Experts of a small language model: 6695 steps.
Below are experts of layer 4 (counted from 0) of a mixture-of-experts language model. Rows are named router (the router's row for the expert), down (a neuron's output weights, with its number) and show model dimensions 200-239. Each number is 128 + 24 x the weight over its row's rms, rounded and kept within 0 to 255. Numbers have three digits each.
After each expert's rows: a language model's description of what the expert responds to. This comes from a sample of Wikipedia text that the model never trained on.

# expert 14
router:146101131124122113076150108165110114110118120138114164062114122106088086090128143169108128151143095138123130127132123115
down0:151132096120149140155145129112112167129119077125118128156125175096153157126139125110126104123158142107091102111110132140
down1:106166118074122147134129145149127133115112076097092099100147143113127156132144135099130121126121119117140156111120138123
down2:170114136131100097132123115099106123125128090167166116141112151083138100108141116138139103119113151161098096134171094113
down3:140106124160119127102162124115155115105131138129147131100129120119116091152147138154094118106133148127128167164113148139
down4:147120090089109109103177120126117183136138150091088136110117128141126118147116142118168161105128123128140140104102149129
down5:115163109094103136156150155146132158109112138162109146137148143126098122108180155099131097128146092162159101112128183104
down6:128091159127095147115113137140148125098137146145123125115110098114122144107146118134125139092113112125144125127154187108
Table cell separators. The pipe between cells in Wikipedia tables, especially stats and election rows, plus semicolons after quotes or parentheses.

# expert 28
router:141100138116138142170132147080119099158166156135142139096138121160126098139082155154129136111140091158132125113119119097
down0:127134133151162127123149117102109103123115084116132111151121115113117129120113076131140163142096108109113127110149097149
down1:150168144099105168138109057124132138110119128127115156092150106148139092151152072076126133155159159177133105138153126141
down2:157110143091136136127140160117146099136108124092108159172101139179182123111152088116105200151095115129136120130135101091
down3:061083140159124146143121128092149138166106135139111167121111122141123098169133122138126125131151117114124136121126128100
down4:147107138156144116145137131122124134105165121123119121135158143106118124137114164129112097116117124123155174149096162145
down5:167114126116129179112091138113176159096086121114195112113110105103127122198096149110134134130139131131154116132115147146
down6:124111129111101139142127152144099090150139132116153134163129193123137153145132119073106099136095128142115172151142119100
Product names, table separators. Platform and brand words like Windows, Nintendo, HD, time unit pm, and commas, semicolons and pipes in sports and release tables.

# expert 47
router:110129124109141152134141116129111100117081125118136134133183096162114164135126161126094136143149105082151122110122169146
down0:124124117113157140109102122118130162109117137167148135136172121136145115132122143105157127126104158126139120135128132137
down1:126128157139118115103065114140169152053118107108098107164143134089108069117121159116147127136136088098137113132136110118
down2:114124160126164145116099142172105095090086147135125089150134132151142187072135109094180135112119133103118123153137114153
down3:102105161156122140117075100153118138138120156173122153104146128113152113097131097126106083091136136143114120090111120084
down4:147126161151135127141132111103085146137109091135126105097139168139110107116113087143116131137137160122140124165147123137
down5:135082113090104094153128120147121108154127101143140145092151133178148195144136126112122155166137103132104143169174152129
down6:132088132134165167161147137116114117108151125072158118119132100154148132115141153123156064122114122152113121137135100109
Nationality and group adjectives. Nationality, ethnic and party adjectives or their endings in biographies, such as French, Ukrainian, Cameroon-ian, Jewish, Republican.

# expert 8
router:097100107131107125122121133123113163100140144111179148145105159124169081141074129138140127172114119194125114116155147167
down0:163111163143126125100150092122136108146129118104132083185110143113155110125159109154111116085133114129119147092130133088
down1:139142162122138182109127112091116145123129110113094087122131158122172123141141138167128112143118127118121135120145127088
down2:129129151104132127116148145137158129146130094149079115099135104125144123097173120116092150135146139135141138147155131104
down3:114110152122117121092142148120110157141099122125109102124130158127094169133110159074126161135166104148175143126109126145
down4:104132087155118110143103117126124138164115173116176156101146122111129149134085132121133130125141119103128125118107140185
down5:107105104115114149130132113086136156137134151110148122109110151139122130139137121171154152139163115111116131129110132158
down6:103140100114085113099122092160124154084115107107143140118125137132124113135153124143145131145170127135095148113145135124
List and header punctuation. Colons after infobox field names, dashes and bullets opening list lines, and the = closing article title headers.

# expert 19
router:119073154122135160149135104094119086128129163102126098103130107140127121110145129162154146155139140133140119100107138159
down0:102133097113091101106110124095089109112127145143131121125107129167122123165137101100121115122106142126156123107133151132
down1:109136152106121140138071153130113140193111138102178135115146141124138137145111118140141146142128148165131108151108156136
down2:119150105131124134141129113114136100158163127112133145120111170120139097135074169161107133130112121094148110106119091138
down3:128146120168125150120084122154127174089115174151124182112135137105125099141158139160161130136087105141173120146147187159
down4:138115145120123152122168146125158080156158154123180138142129125097151118132101144141117145145123093124131133106095134121
down5:192127140182124138119129111146156157140157090085072132142138111136148163125098132137107115144121085108131135122128123122
down6:135113137131143162117117138156110138123131180161108137128121117144114122117126130142152128098112154170112094135119090126
List-entry separators. Dashes, commas, spaces and words like "as" joining parts of list entries, as in track "– 4:06", film role "– Miss Horsefall", and citation commas.

# expert 32
router:106087118148142131124137140149122112109150198107106108083116124091126128131154160116093130136138092144123086134154113134
down0:104121140109133145137110161128148129122105101116147072139108149126167142119136107137115120131135119120099155151149154119
down1:125138114133101162129129103135108151144127092109089106167095142148139132136134134103053090152069089109135163128114094145
down2:109103162141117113130124174143086133144080134149105164130091114169145096124141110115117130091153095156112107125121162091
down3:163126137102153132123119149146105122140106120179136129179131086120075141105128130122162143109171139179139082144078146151
down4:125134137144119149101125157167162095120129129133140131115121174132174150159116164107135125133107160146117167125142158099
down5:113137123127070113126098127152121112124122135172140134101120113112088151146131166067102143155114092138154079099101123129
down6:144136130114139134095144134157111102151192092123121094117169142138089104124110166130139117121132105091128128098101116165
Naming verbs, award titles. Words introducing names or quoted judgments, such as called, titled, named, and award words like Best, Awards, Outstanding.

# expert 26
router:120130128116107100164136120100112101139113129090145084125138129128119142155122110112071108147083102139177102106135124105
down0:137196170102135101102112159150130174162149144112103148157144137075068129109150139141135149095115152128127157120118158129
down1:133137087110163143145127133114136123131160142129169146126116135146162145113142160120157130130081118165143152150095109113
down2:135113159131190101138127092135116127186125085139144123106135122157104108143138102133145170127122135134126113162109126109
down3:102147114124150114140150116127116105155123106118136104147115112125100147141129112093151140114139095114145117125116146128
down4:151139143148098154106154153140113097113119101099138134073102108140115095149107109150139129102132114115109129109149117130
down5:117143132123092112100151124110119104122092125116121124115124167146123128133148082121087120078133141142157140095131135135
down6:153159135110137090088085075083127139145123129142132168078101116139131111143135155121174142109089166162128115151130099118
Adjectives before nouns. Adjectives and adjective suffixes after a/the, often nationality or domain words: British, political, economic, large, -ical, -able.

# expert 18
router:110152144113154141138110149105150157156140168105105142147145111128125144131154106122137164090156111115155152119149133087
down0:121162107130140102142137166083071071119099161141113131133133122111110114103132128136127155118138097152116142138148156143
down1:158167095112085124135164137134119060117160146136116147115116133115118103105113154106140141138132111129161153091112134118
down2:126170129126121129136133126142160088131160163107144123088118122133113151107086146142105166136133106152115107157113109125
down3:158122141131132174155111147155109081143136156127125149152103172103116165167110098118144102139123157110138161128100155124
down4:136160124130125131094064167150171064139110149159147118163077095150159136146098122126150106128112126146160131123146135120
down5:116125158143112069097179129105101117107141126132148111126116108132100137168093072143135136122120122150134105058152125126
down6:089157103129151088135133129103103164126129103133092145109162180106129135112142149097175133157127172121165113137123079071
"him" and name pieces. Object pronoun "him" after verbs or prepositions, plus pieces of names and words like cast, past, front, Danville.

# expert 43
router:126185124134108113174098106117113121110123108108197107111137124114159155144141139165105176151122107153132129125130088136
down0:144110135125103152141186080102141153131110160152120105145143121126121176133081198088108151103150160175128093156107150133
down1:119095152096117123104106132123095109098142144102143118145126125146195145136058089118122126096079087120080152124098140098
down2:156118118124135095106110122117128165126096119146133080143137083143136130125122105118122185138147091140142134155142117197
down3:129152112139132149127079144089126129123116128141119115108105095124144120120097114115169131108145130134125117116150135125
down4:103119117098107078078126163150117111129117093160143090143127146126152153130150158145121146133115099103136130105154136155
down5:158161126128125125099129119135096142140122102139155116102089067095110172167126173131105133142103134117143198119142116135
down6:089129161114118138145149128102142096102160153147108127121115093111125150155117183141111162101178133173160093150089114149
Public infrastructure nouns. Common nouns for public services and resources after "the" or adjectives, like government, public, land, water, air, data, river, Highway, passenger.

# expert 51
router:127123128103147109133101134107106136100129104150138127158114100107125184128152135156074130161132136089172085112167137123
down0:124095176124137112142122121126125146136147123141073176144134116130084126128112193117113098135129186135126162165109113110
down1:112101137115125137110124137162153113117144118107154099146123130146132146124148124178144101126109112141126132132145136143
down2:118104127102141153145140121109120161124166091114072169137117131149141141107144146154132143114115152151101104144107112132
down3:136173189128109102128152150127115145134124109132143144147167096148126114134141113097154141122127164126144104131149161092
down4:183143104122120139128116106157144143118114181169117137104142132156111091118132100124136166101128096156127113142085161161
down5:157128110085133106132115142112132168110135149100097132119110107103152146188093122118134174165159154114144154151109121115
down6:113149154137091108157105132121122183126115119101100144135147135166074141123107094092143075173170147155138130113131103171
Adverb and adjective pieces. Adjective and adverb pieces, often in ly or ically, inside descriptive prose, such as neg-atively, heavily, publicly, very, strong, and split-word starts like h, sh.

# expert 57
router:153132131123123126116113166108183101086137116127115106118126095112144131097129168108121160102154099071144130169135138139
down0:123124136113151148098175114108162132120147103108114150164143101130144102118155153160136148115154156119134101131058127088
down1:151083128122084080112175140106106125127106114148056115114104121164116105127109107144106117119129110083083096101113162174
down2:106113186121137122112151130182127100068117153152115126144148134137139125185112123116107151145148121115127166128138182150
down3:146144078105074112113121138133140102132140134125116107124129103120167167126169145121138159177119116137134135138128106156
down4:091119121137124135122127095159129110154119141114136161108132108120085138138109124131138113184142116096149102121079143153
down5:143108105154128114124143083126130113136113122162112122110114133135112115168153179102126146124146112109098136166137122127
down6:133132124132109117105114148118130140165180119182134130141122105105136152156117134110135140115096081130094080153106112153
Song and album words. Music-release nouns like album, song, vocals, single, and closing quotes or brackets around titles, such as (Warkings album) and "...".

# expert 5
router:111138111120149150152138109127087136104149142130151093078155086109084157084107082165116106108128131149158156112113125162
down0:134122118167141138109123074093135129129132139141112113130118123133141111092073114128123123129113158102095110116111160093
down1:148132148117100145168163095132121104130123116156139103129144136111124143150138123103127165139091141125136169110149166127
down2:139117103131085126118089172156152172175094108143094137104098125136151117134173128142148171176139129144166100131104144123
down3:098126118127114167178144141138122109163169153111084074132118095125112161165109110131114149115116141095147174101136124118
down4:144115193127120105115154130163150140095088127156072148121124101119166149154160152160098126102110148135124094098141124112
down5:117075129090110095166138144107153104120145144160136135153145111099146142114092118113138106119182101128118111128154154112
down6:146104098140135120105182129134131128105132087123133126131125136124148129153139143114101070174102130123133079133109165101
Mid-word Latinate fragments. Inner word pieces of technical or Latinate words, often taxonomic genus names, such as Heterod-ont-us, Cert-ific-ates, opt-ics.

# expert 25
router:112141136139123128119151127119135135103193175162163150125140138078166145140133122116104098101136116112096146141134137143
down0:117129104105135123117129155130115099062129141140145114130092123090150120138156112141113148129142138161178127143144133141
down1:120101153113123088180171136118134128115189131188135090104100121123141129115149094160172135116168129146105126131120139104
down2:118083140112084137175109143129107108154132150161152136151114120091158151123178109169156112145129141126087128157105123160
down3:108111162140067103106143156131136143086173138143109141092131125131128118113100103122086113138109098117094105106157110144
down4:116109105133133144115114128108094090138135102154113114129134127107090146119112124137103110065101132104124153125145087150
down5:127153164099102125160139150095146122119129148145134156121109110111112137115166148065104148151146139145136091080148144194
down6:088115142125132119121121133152125120136143109120142152125088136096131130097079126128137161143143119136152121089171153128
Range and slash joiners. En dashes, hyphens and slashes inside number ranges and compounds, such as 1915–1916, 2012/2013, 1978-1980, plus inner word pieces like battles-hip and Novopolo-sk.

# expert 58
router:101116156139131099149116127127144145140148127195143127109139130147137083124117131139093140096144133125126203128112111103
down0:104017102158141124129129124133095113131087160116113145134112140142134110146177174157117118197128151138124119134149123073
down1:131137133120134091064122147134126133138141133167113162158131167144132135139153131169082124142117136098103102092107168083
down2:107123145101096129098135119122107141153117139145133139144118144173081148167146162127140145117139144097121115072102138099
down3:130114140134112154141106119137109127098128130124123127150117163140124119106124080118085169140154138120153095120136141123
down4:136119142118161112113126137066148162131111134142131124128141098106118083130136124143063144147119143129116099070108085147
down5:127120110102166093149169100100178119126104149110102090135141067115115149096131120083147142121090172139125138118123077156
down6:124178126124137145102144113133138112157082104108142158120142139144114135155125088125177109134101122159100128093135098140
Foreign name word pieces. Inner pieces of foreign surnames and place names, especially Slavic endings like -uk, -ik, -nik, as in Tymoshchuk, Balaklava, plus short first names.

# expert 49
router:115133143121104111111125088080135142136181101077093129143131100114152138137127111147117126159126129128102112090036166120
down0:122134118107125155155118138127111135147139136108129095184147131117150098165127136158082115117157109116140120076145150131
down1:129104097081121117118132142124123107147130126102090107123097145172107136142106132116141108125181113111128144113126135092
down2:088127129107124073115155124130119148143134111127093135106119054130181126164138160187064125149133180148136139123157161120
down3:084158105155134105136107153138119146137090159124121119087164083160078127127152179147094101095134112138111142141119110158
down4:134110087167137152139162106153112138174106107224120136161144167133119159097155190136120167118174149113168092109115152116
down5:149144123149135166142142097159119165152133134073135091149147135103109161118115143135169121063107165131083178118131108095
down6:130132117158118108093116070108130102115154089121145155170136166095091145128089130147171109136109091132108173108113158147
Capitalised name beginnings. Short opening pieces of names and terms, like Co, Mat, Li, Di, Xi, se-, in gene identifiers, taxonomy, scientific text and person lists.

# expert 31
router:117142134100108130159132142106122120090142147131126093105128115113113181136085094129130132151118133114128133152108123162
down0:111132092123084147124089134121151144163094120095065110125097135132170136125131155134141103162144100156144159143099145186
down1:128129144116127164124116134171121125122128096089143165113162134144146105130093098160121119121131130161176166148123109155
down2:073112148102151108123129135142123081087130115146115142156150081110163104154165111142113159136118142106163128095103110134
down3:116156147124140146124101158106152126127136155146114120140085169121125125166103104130102126120096090105137082123103111128
down4:110089142144114113101137133102177120121101082179083129124102097157140113130128100104131159127164079123132121130119107152
down5:179120115108114137162096104115116177121081128143142084107094153154093123106145114174101092156129109200146116154134120173
down6:121109115123169148200122124127102105128166147111141104111131134161131175103097116122112110130110112129143175115123153149
Initial letter pieces. One- or two-letter word-initial pieces that begin a split word, such as c-itations, t-iles, st-air, l-auroyl, especially in species names.